Weights of a small mixture-of-experts language model, trained from scratch on English Wikipedia: vocabulary 32768, 347M tokens.
Below are experts of layer 8 (counted from 0) of a mixture-of-experts language model. Rows are named router (the router's row for the expert), gate (a neuron's input weights, with its number), up (a neuron's input weights, with its number), down (a neuron's output weights, with its number) and show model dimensions 0-63. Each number is 500 + 40 x the weight over its row's rms, rounded and kept within 0 to 999. Numbers have three digits each.
Before each expert's rows: "comes before" lists some tokens at least twice as common just after its tokens as in all text; "gets" lists some tokens that make up at least twice as much of what it gets as of all text. This comes from a sample of Wikipedia text that the model never trained on. Tokens count by the router's weight.

# expert 17
comes before: " | ", " |", "–", "; ", "\n", ") | "
gets: "0", "1", "3", "2", "4", "6"
router:505504477522513436499360512509517513508465499551485496531455440445530537544537495498516455559474445573499469500452628520514500452538472454416493531499534503512481546470470524509538483550521547
gate0:503561489462472510546475496431457408441476456525526472446504513517455481555525386554560539505542527591544490470531505540622499351500488577542553547502563542574489513484485487513507457473485591
up0:514561539507484587414492610492497560578505443504513475497487478490462545579534473490561503564519474490466418491529492476482477533439517488503483526491518551483473471494481437540433519532526539
down0:470519469522554434440497510468489493475539500460460548481537500488463476519458509484526511440525575433523410494486518471517566572451476477480477504537466523509569515526562527467504481506425437
gate1:497559457436426546449500535464505439511558522506472497509493548524453472508545572461496553549521439498524525417532493562592426455524517524511513487511441541576506496484471443543495474547507486
up1:444471492600533443456476509502494504449477499518496438518516517542462479577529591450522508537523515496549506527521472508422459483425429520489536511589461527498554467499454543485504547577516470
down1:500451536556547484513462434496475464509555513508511463543459525546435484569572545474526525445449438547484537491488558579501456542578598563527493509445486495572490514459484463428506497500436530
gate2:469510519475472503499503573498445536528424498453487502504506507470592554506505471524438501555373402510482501539591510511419506552477460538457478452561426500513453463519488515438516475513504454
up2:524473528464436472501533480458468509481515515488506406504524528534462498504481545537548448513528443554543506548476550517491595453518552523382483498457549552524502482457596404446494526424467541
down2:520456484524469434560423528476495538491450533504368509511516463477554476486485514512475507621415468489400544587484472484522497551510491570460466528501487513483564512487532476485491477513632563

# expert 6
comes before: "1", "2", "| ", "0", "3", "4"
gets: "\n", " | ", ".", "| ", " ", "\n\n"
router:483466495518455511478433611466496531504514480494432470494593482496468508559547459526508472510485515491521463569466555560459476520471537481479471498505512494508534455561438504509553533527520495
gate6:546474472506487452477625497477481525503496554502498462494541581452489479467439592488521513490467536512509568449525477518472487527550489490509491420514523504434540430494519478572486464574490515
up6:534489421449564467489496512492508513512544439531495530523525509502504420496497582503456514416447452509565523461542526517489526531584470498495427547443499484474474522488512494504550519504570449
down6:510495451553484467487465526527532440489482491483541466452469449518549526535514446465500486494453494498460440470498529535448447471530439556565515491458500497563544547434518565463533515486410466
gate7:458468558533537494505438527476552507435491447508539498435502522553551496523517493502476481430536415566536508507532528459558487561458527493455544550516525472483517506508474477499436604501537528
up7:488506518545528457574515536527432486499476518513412466521466475464485489468426520516526572456526515495476529498565567446457521485513532515558525487542463505536470517476433537534466576514526455
down7:527466474504517498466470471521508499530567560492516517489455496516531484456400626523488544474583472523478602532517505468559445527457475525500424515526526513518565546528491518508470521492518513
gate8:456529483493455498501504511434445548466488466514488620530477537476521498495483438540489499547456421494477447456539475510452452455494496514415501510461509478469513468499493436486514501573496466
up8:515501469488581463461489524462520412528417561430545479410504579591492485482477540596479503492487522534499535489501503508514570449536515564492488528479532521553481504412494491470464448543537440
down8:465521489479448501502442524535519532441468529553497447519486525561437547546501465491468563474466516543512481493489473425518495447555529448501560536515510548519414536440484495475481497519552536

# expert 3
comes before: "1", "2", ".", "0", "3", "4"
gets: "1", " | ", "2", ", ", " ", " ("
router:502446511404486477525503505462475557541483469459494497486554469581540541482523542500473466545537577489428440562505475489464465510412550485501465498426525569526514448528481497527505543482447556
gate0:436546487468508518489437509533444543452537524551513625514526474523453528505483523502510589409514468568463548521489483531547515472442527459533458517503481492489481434487538567534555490490498510
up0:465531506483487587514454501534517438559534448539515456450476502518544451445487445471517456519571497577496471530553489533564473524508543534483487504527472510447507483585523457481532558503440576
down0:566536469474469459514614505470552492477518515482490575423591479432502545533460506522501529509519536451431454432494491532543536466496543489472518543516479552539512480475436434447488413516454621
gate1:519362493488433427496484480534473485496556539484504491447500449489514524476470503537493455534471454458553544469427481542476543541461463539496487549531480474513491544489575499456511508466419426
up1:512544544503467444576557460422547472470561487479504552459473498488507594535503537531535441555508464462527452479494480520427494557536491511498460499519510459523569463547549478451550479511504479
down1:558504519501464543492498547515476483549415558522510519501611508535501491558488471580476454477534477522555592541482437515442450553465602509487498495483525520495471519527517570444493510492394463
gate2:521440479477485516438461528537452486423451469460460524524496450450510579478524547498507456510485516514374488525532484595554484546516565553506499460571468538537459508521452465479428499554467467
up2:518473488501590482514495593590492501469470444465513553529524572463432591474492482479518462471494481521508521517484537504525539362552497513487563507545528490457551546421463512497438470544506492
down2:508532564515538500519555547509459476470444502514528522512520523450451448486469499469565469512506495396462532450534517487542504453501485520569489493532505512371505555469511468441462488474505439

# expert 8
comes before: "\n\n", "\n", ".", " The", ")", ", "
gets: "1", "2", ".", "\n\n", ").", "s."
router:583467515525563513490544466472459567426493554521539445537401460496577448504443421532468498551491499516411527578478598554531543437461466537448522522466486524520458508457464502512423486513473571
gate0:530483473470495539478521488534469452472512503546499433529438524489469438547467648437508484525533413456531463542509474491533542454542428526498557557452512496571461536521570508529427524465448530
up0:508470549485478482528525475516501506478533520439485496496496509442486449484498527509499538591415539555506489465510478464552520455508492415507507438577452508504489510486468573516527505416421550
down0:517513509489454553498523498459503478492516423494542499516520466652480535482518458553531493445526508458494519591511454478532493518494489519602527488446519522495519535556522547511512448455529534
gate1:533469552466562540444485542513525520454493500570492521417516550498521515524563423514459519466515483566488478535474463588492460482413494497492492537440513536519495460480542542502539522460437495
up1:478470500492496432528494525466559433547549486502501474527558527469515451558462486575522554453490540593462462466571529505511549445566504484491486461537517481487472490500446527500483492489510540
down1:456482455518467509536549496512605474491528502476539516586479472470458494584448464538446483510518501488382601520542511461511503422516483428504461462491575502458437522553468466541485473547504508
gate2:511531565504409531530525500436475585412484521444611488464550505540558416509517469495409457503474551507533437476454522531577489449482490561447459590435593538568467459566552528467576423522513470
up2:487503465481461515517501394531455481563448517486446452520553443460513483495510527498458487536514545432446511464533519449577482503497481474500486567486448468479525458489466481560429489469571521
down2:507486557548514541606519451542508541462493511489499498492490492540568503595545486565558477544489472427504510515472587510532468575461534544472541536462523506524535529531503504523539536558573455